Below are experts of layer 9 (counted from 0) of a mixture-of-experts language model. Rows are named router (the router's row for the expert), gate (a neuron's input weights, with its number), up (a neuron's input weights, with its number), down (a neuron's output weights, with its number) and show model dimensions 240-319. Each number is 200 + 20 x the weight over its row's rms, rounded and kept within 0 to 999.
After each expert's rows: "comes after" lists some tokens at least twice as common just before its tokens as in all text; "comes before" lists some tokens at least twice as common just after its tokens as in all text. This comes from a sample of Wikipedia text that the model never trained on. Tokens count by the router's weight.

# expert 45
router,217,195,237,199,212,209,263,200,203,179,191,198,215,174,196,166,183,225,221,178,178,204,206,195,175,186,180,198,246,188,192,173,234,208,231,207,172,209,183,215,175,171,195,236,178,210,206,192,193,181,171,202,192,196,196,215,191,181,236,165,199,217,199,213,163,175,230,243,220,211,204,208,200,201,218,185,212,186,218,209
gate12,201,219,159,221,199,216,167,202,175,207,184,202,217,169,206,234,201,186,213,216,172,178,182,203,193,185,214,232,191,176,190,202,197,245,173,199,188,197,204,210,201,217,195,219,184,187,217,209,184,207,220,189,222,211,200,210,215,216,214,214,197,221,216,190,189,215,217,192,216,198,182,173,154,210,231,167,163,183,207,233
up12,212,189,219,184,233,171,222,203,257,234,216,196,196,217,200,181,231,174,194,197,222,202,226,206,227,220,178,189,205,220,190,211,159,171,210,204,204,227,207,193,207,181,204,205,231,246,186,209,202,187,174,210,190,200,180,207,190,229,189,204,180,210,178,222,210,199,189,155,186,217,228,192,210,190,199,208,221,215,204,192
down12,211,235,216,203,222,202,210,171,197,225,200,193,216,205,163,204,241,193,206,231,192,198,207,191,184,195,212,197,228,214,193,235,221,178,176,223,198,185,213,206,193,216,233,223,217,188,155,221,205,218,226,219,179,181,199,174,177,217,202,213,218,200,198,197,218,182,199,193,161,217,212,177,216,232,193,213,198,226,222,200
comes after: "0", "1", "9", "8", "7", "2"
comes before: " |", ",", ".", "\n", ".\n\n", " |\n"

# expert 0
router,189,194,202,198,179,197,199,199,228,220,205,203,190,196,199,227,177,193,192,188,213,187,192,208,144,196,187,190,253,200,174,216,196,214,228,187,208,192,276,219,241,198,207,172,159,227,189,184,202,196,216,219,148,198,215,183,203,198,200,162,175,208,156,213,216,189,194,213,211,184,177,209,211,209,231,187,208,189,213,166
gate0,182,229,182,214,168,199,203,220,212,204,219,200,224,244,206,195,191,228,184,185,198,182,208,217,154,224,235,200,216,172,199,184,198,172,181,245,209,235,183,182,205,196,182,205,220,207,183,169,185,218,206,186,224,201,209,235,231,205,206,144,148,186,232,209,236,202,202,219,201,183,157,205,181,171,227,190,231,151,213,196
up0,199,202,197,204,215,208,225,171,210,237,192,200,179,188,229,208,157,213,191,226,204,190,224,204,216,212,175,192,173,241,206,220,181,191,215,193,149,214,196,161,205,186,176,207,187,210,189,194,203,183,199,205,179,190,227,201,176,242,183,271,216,168,189,171,216,190,214,197,170,196,193,187,224,269,186,223,164,207,203,191
down0,202,202,220,178,210,196,200,231,183,228,196,189,186,229,198,164,190,219,256,165,197,165,217,218,199,182,224,194,170,200,196,191,219,214,208,200,227,257,211,168,194,182,163,190,238,214,226,214,214,211,200,170,232,173,211,199,167,207,191,164,181,233,230,198,202,204,208,220,225,233,200,207,195,192,207,216,186,197,202,144
comes after: " as", "0", " with", " —", " is", " in"
comes before: " ", " —", " +", " new", " −", " member"

# expert 35
router,204,203,192,194,175,204,220,206,194,188,183,198,209,175,165,203,236,239,213,175,224,171,184,235,219,165,227,213,213,204,186,204,179,203,169,214,175,175,200,176,189,202,227,225,208,216,178,162,224,226,200,192,156,188,187,217,195,175,186,207,221,194,183,191,205,191,212,205,185,204,165,227,194,206,239,238,191,209,190,221
gate0,167,226,198,162,204,235,193,201,211,204,195,181,208,196,178,239,220,159,222,223,209,240,178,200,210,222,211,213,189,204,182,200,215,204,202,223,202,198,204,195,199,199,199,167,202,203,170,203,233,234,182,195,231,214,196,204,186,220,206,199,215,191,212,177,168,206,178,229,190,179,238,210,190,199,233,205,193,214,214,196
up0,191,205,218,231,191,183,188,206,193,202,187,212,197,179,217,164,179,219,183,178,213,172,184,199,214,170,178,208,232,228,209,167,196,177,202,184,174,193,222,210,230,202,175,226,189,206,196,215,180,157,197,207,182,210,221,190,202,217,202,216,181,177,210,216,218,174,221,182,225,222,184,167,183,187,180,238,198,185,182,200
down0,183,195,224,201,222,178,179,236,169,220,226,204,168,217,230,184,184,220,158,196,184,208,231,191,170,181,156,184,224,241,202,237,211,207,211,211,214,194,221,239,230,210,211,193,182,211,181,188,187,207,221,198,206,206,227,211,209,171,236,207,185,214,221,208,217,191,155,212,193,204,172,213,192,194,193,208,241,196,175,203
comes after: " in", " |", "4", "5", "3", "7"
comes before: " ", " MF", " —;", " FW", " DF", " –;"

# expert 72
router,202,185,227,188,212,204,182,223,211,172,236,196,174,195,216,172,189,235,211,205,183,232,154,188,157,183,181,197,207,223,203,181,205,217,189,157,181,191,182,190,168,186,226,223,171,212,190,181,207,173,185,180,199,218,198,237,182,179,200,210,205,178,213,229,180,171,184,174,203,207,182,215,193,155,212,145,202,142,234,198
gate0,232,201,188,224,222,246,226,180,212,221,237,200,174,219,254,234,194,179,209,212,205,215,202,218,216,185,202,216,226,226,239,202,203,200,213,211,221,196,211,167,246,183,237,193,201,205,215,190,192,205,180,184,210,178,187,213,210,201,173,197,196,189,213,214,180,177,184,211,223,188,218,182,200,186,179,231,234,175,184,177
up0,218,167,220,192,195,226,186,197,214,228,210,242,191,233,193,197,200,192,210,204,214,207,199,196,202,201,196,172,198,179,204,210,213,244,221,174,206,213,199,166,199,195,231,248,177,169,231,174,231,207,187,197,239,208,201,216,206,207,205,210,206,249,206,224,201,192,214,218,206,196,196,187,189,232,214,192,199,231,184,205
down0,224,221,209,173,242,199,199,187,183,154,185,190,199,226,200,192,220,226,192,210,207,200,176,204,189,210,198,164,190,209,187,147,200,223,187,230,200,237,194,218,196,200,193,194,173,234,189,231,194,205,197,228,209,166,223,189,176,205,188,201,235,191,179,204,206,217,205,231,211,203,181,224,151,168,196,199,192,190,202,175
comes after: "1", "–", " ", "2", "3", "0"
comes before: " |", "–", ";", ":", ",", " |\n"

# expert 12
router,193,192,206,208,192,198,221,199,177,167,241,194,186,159,227,186,193,187,200,227,192,209,179,227,172,195,180,211,177,189,198,196,197,200,178,191,223,189,159,236,183,198,215,208,216,232,163,197,193,211,200,199,235,208,215,172,213,196,182,201,186,202,181,195,203,181,194,230,202,240,192,218,185,196,178,189,233,176,213,181
gate12,211,187,199,176,194,238,204,194,234,219,229,207,196,188,192,221,184,216,203,196,224,198,169,219,188,184,223,176,186,185,173,216,210,201,207,224,186,199,241,178,196,206,226,184,195,228,212,164,194,191,199,203,197,223,215,220,213,172,210,223,186,213,202,206,204,198,199,230,179,200,176,159,230,191,236,191,196,255,186,208
up12,177,216,195,230,214,181,175,186,189,188,188,176,198,214,200,195,162,183,218,197,198,222,252,169,190,225,219,213,211,196,230,196,180,142,203,172,193,188,164,245,192,178,194,192,191,191,193,207,211,213,213,223,189,177,193,202,183,216,195,202,214,203,198,167,223,193,211,164,241,198,238,243,191,207,152,208,182,180,217,175
down12,222,150,188,187,169,191,216,242,186,217,184,199,199,212,189,242,161,221,198,186,209,242,208,211,171,195,201,188,218,202,165,206,218,141,246,182,196,197,193,220,195,181,202,211,219,218,211,200,196,218,188,255,217,194,198,189,214,194,195,180,197,186,199,214,213,206,215,159,221,181,226,205,188,204,194,213,167,229,203,193
comes after: "0", "9", "–", "8", "/", " on"
comes before: "8", "5", "6", "4", "3", "7"

# expert 79
router,223,220,206,204,227,200,202,196,209,199,197,205,233,172,219,190,140,178,204,167,198,189,191,198,215,178,197,189,258,212,208,209,196,157,214,184,223,206,197,159,185,234,212,243,176,194,183,168,219,205,217,230,177,190,207,190,186,207,177,209,179,215,210,208,198,204,188,214,203,182,177,198,223,201,231,230,229,173,196,178
gate0,173,220,222,174,209,213,211,194,204,186,212,235,242,208,191,213,185,188,201,216,195,213,186,225,225,218,194,207,172,204,264,190,210,211,180,218,229,199,196,190,197,187,204,221,172,196,186,227,177,222,189,222,188,200,235,239,193,206,203,187,229,173,206,216,201,201,204,190,197,154,239,179,221,213,198,221,198,177,194,191
up0,202,209,158,198,189,197,217,209,213,201,201,162,157,204,209,186,204,197,212,181,205,188,208,189,166,193,179,197,210,202,185,220,229,165,204,193,170,192,221,196,205,185,193,203,224,232,231,175,192,165,218,195,199,178,164,180,198,192,178,182,167,196,152,214,191,205,219,200,217,217,185,217,188,201,233,171,191,215,206,207
down0,192,172,234,207,204,195,203,197,199,204,214,190,242,217,201,153,187,203,249,188,223,187,186,209,189,202,224,164,199,200,204,185,155,199,162,177,190,220,185,198,176,205,190,189,203,195,185,173,195,209,206,213,196,175,152,193,197,206,173,191,242,220,230,206,191,183,195,241,177,202,188,217,179,212,198,223,226,193,197,202
comes after: " ", ")", "0", "%", " Turnout", "6"
comes before: " ", " a", " $", " —;", " −", " Best"

# expert 39
router,184,175,195,214,216,213,225,216,216,213,188,201,174,187,174,217,171,226,164,180,193,190,243,228,169,198,146,228,189,181,198,219,193,181,185,206,227,182,187,178,229,230,160,203,209,205,195,197,217,158,210,202,206,229,222,190,192,221,211,192,170,152,191,157,190,185,199,177,205,174,215,224,184,193,173,205,206,191,204,189
gate0,220,198,203,223,184,172,210,201,200,198,183,220,174,219,187,183,167,215,186,202,199,205,229,204,183,226,226,192,205,199,201,224,216,184,190,195,230,189,189,181,207,173,198,217,192,226,190,196,210,166,202,218,214,170,185,153,222,221,182,211,205,175,222,189,186,170,221,205,205,207,202,223,213,187,173,226,205,187,228,183
up0,197,186,205,190,190,167,214,207,171,216,191,189,191,199,182,192,191,207,180,181,226,223,184,203,244,221,202,238,191,215,141,189,186,192,175,198,205,219,210,191,201,231,196,202,189,174,188,209,208,197,180,214,214,218,160,187,158,209,226,167,174,214,222,214,203,195,234,196,218,211,205,171,197,200,189,189,165,218,190,203
down0,207,189,200,207,212,185,232,204,141,208,214,206,213,177,204,200,191,216,199,206,197,202,203,206,213,188,206,209,194,182,194,214,210,227,214,208,203,239,179,186,241,187,202,171,230,178,189,192,188,210,154,186,218,211,166,192,194,224,221,183,213,219,222,191,225,174,150,201,185,191,208,158,175,180,210,197,176,199,203,206
comes after: " the", " |", " a", " +", " −", " by"
comes before: " of", ".", " election", " Minister", " Party", " for"

# expert 31
router,217,188,185,175,190,203,189,228,184,212,200,227,187,195,204,204,171,181,229,199,183,198,217,161,214,234,230,206,165,186,196,211,228,211,192,217,163,242,207,210,203,238,165,222,202,207,165,237,215,189,209,181,183,193,182,219,207,173,184,177,195,187,196,172,208,201,188,190,174,178,196,229,192,209,232,216,203,171,191,218
gate0,217,184,182,184,193,217,206,190,204,178,214,225,209,199,172,208,190,216,219,173,204,204,192,183,183,211,189,202,224,208,187,213,216,176,228,221,186,215,223,223,200,178,197,204,211,184,189,189,192,206,194,204,217,199,187,165,190,196,208,204,215,211,200,234,164,208,217,190,205,203,203,183,175,211,201,202,201,230,187,218
up0,220,216,180,189,196,185,224,213,209,239,196,189,215,175,192,234,212,179,167,211,200,197,210,212,189,167,182,218,204,214,235,210,201,204,221,196,206,205,199,175,198,195,210,234,218,217,198,185,194,198,186,202,205,185,197,213,214,197,202,183,171,174,179,156,206,151,205,170,203,209,196,165,211,189,188,199,225,191,204,200
down0,183,224,198,180,217,201,193,203,202,199,201,152,172,178,230,201,167,201,186,199,197,215,207,228,195,186,240,210,177,238,221,197,162,202,190,218,194,248,176,190,210,211,204,191,211,147,212,221,158,176,174,193,176,209,180,206,233,196,208,183,183,198,211,175,195,190,191,234,222,198,206,170,181,196,177,220,195,222,195,180
comes after: " ", "2", " ex", " Ex", " non", " Con"
comes before: "9", "0", "2", "8", "7", "3"

# expert 76
router,199,214,208,198,243,173,210,185,188,174,206,209,186,207,187,179,206,217,192,176,182,201,204,208,229,207,179,229,208,221,186,190,200,225,194,217,214,211,236,195,206,173,223,232,163,218,200,208,196,213,203,173,177,183,205,242,192,209,212,232,218,167,203,223,210,201,199,195,175,252,222,198,212,169,224,179,207,175,214,226
gate0,197,168,196,205,207,207,192,188,182,191,178,218,224,206,170,199,204,212,159,214,192,175,167,181,231,193,203,217,174,210,220,181,170,204,183,224,212,191,182,224,223,206,174,228,198,207,166,215,182,220,176,220,234,204,222,251,239,193,177,209,193,177,211,192,197,163,217,191,193,151,193,169,215,196,179,200,183,228,169,170
up0,179,197,202,213,204,194,204,221,187,225,227,184,205,188,206,207,157,198,225,215,190,220,268,180,226,202,214,218,199,202,208,160,196,178,188,247,225,231,232,246,192,201,225,193,201,215,214,184,205,177,223,167,216,162,201,182,175,226,199,249,227,225,170,176,224,175,188,193,225,189,190,186,184,229,200,203,204,179,209,200
down0,182,202,242,187,182,240,198,168,241,213,204,144,217,161,193,201,172,244,213,165,211,131,202,181,202,214,181,218,181,199,185,187,196,196,178,177,232,185,190,182,196,242,222,217,171,227,184,158,190,220,225,178,236,170,179,200,203,205,183,211,217,159,198,199,209,197,185,196,151,189,166,209,169,204,197,198,204,225,209,204
comes after: "-", "|", " |", "\n\n", "Personal", ":"
comes before: ":", " |", "\n", " by", " information", " ("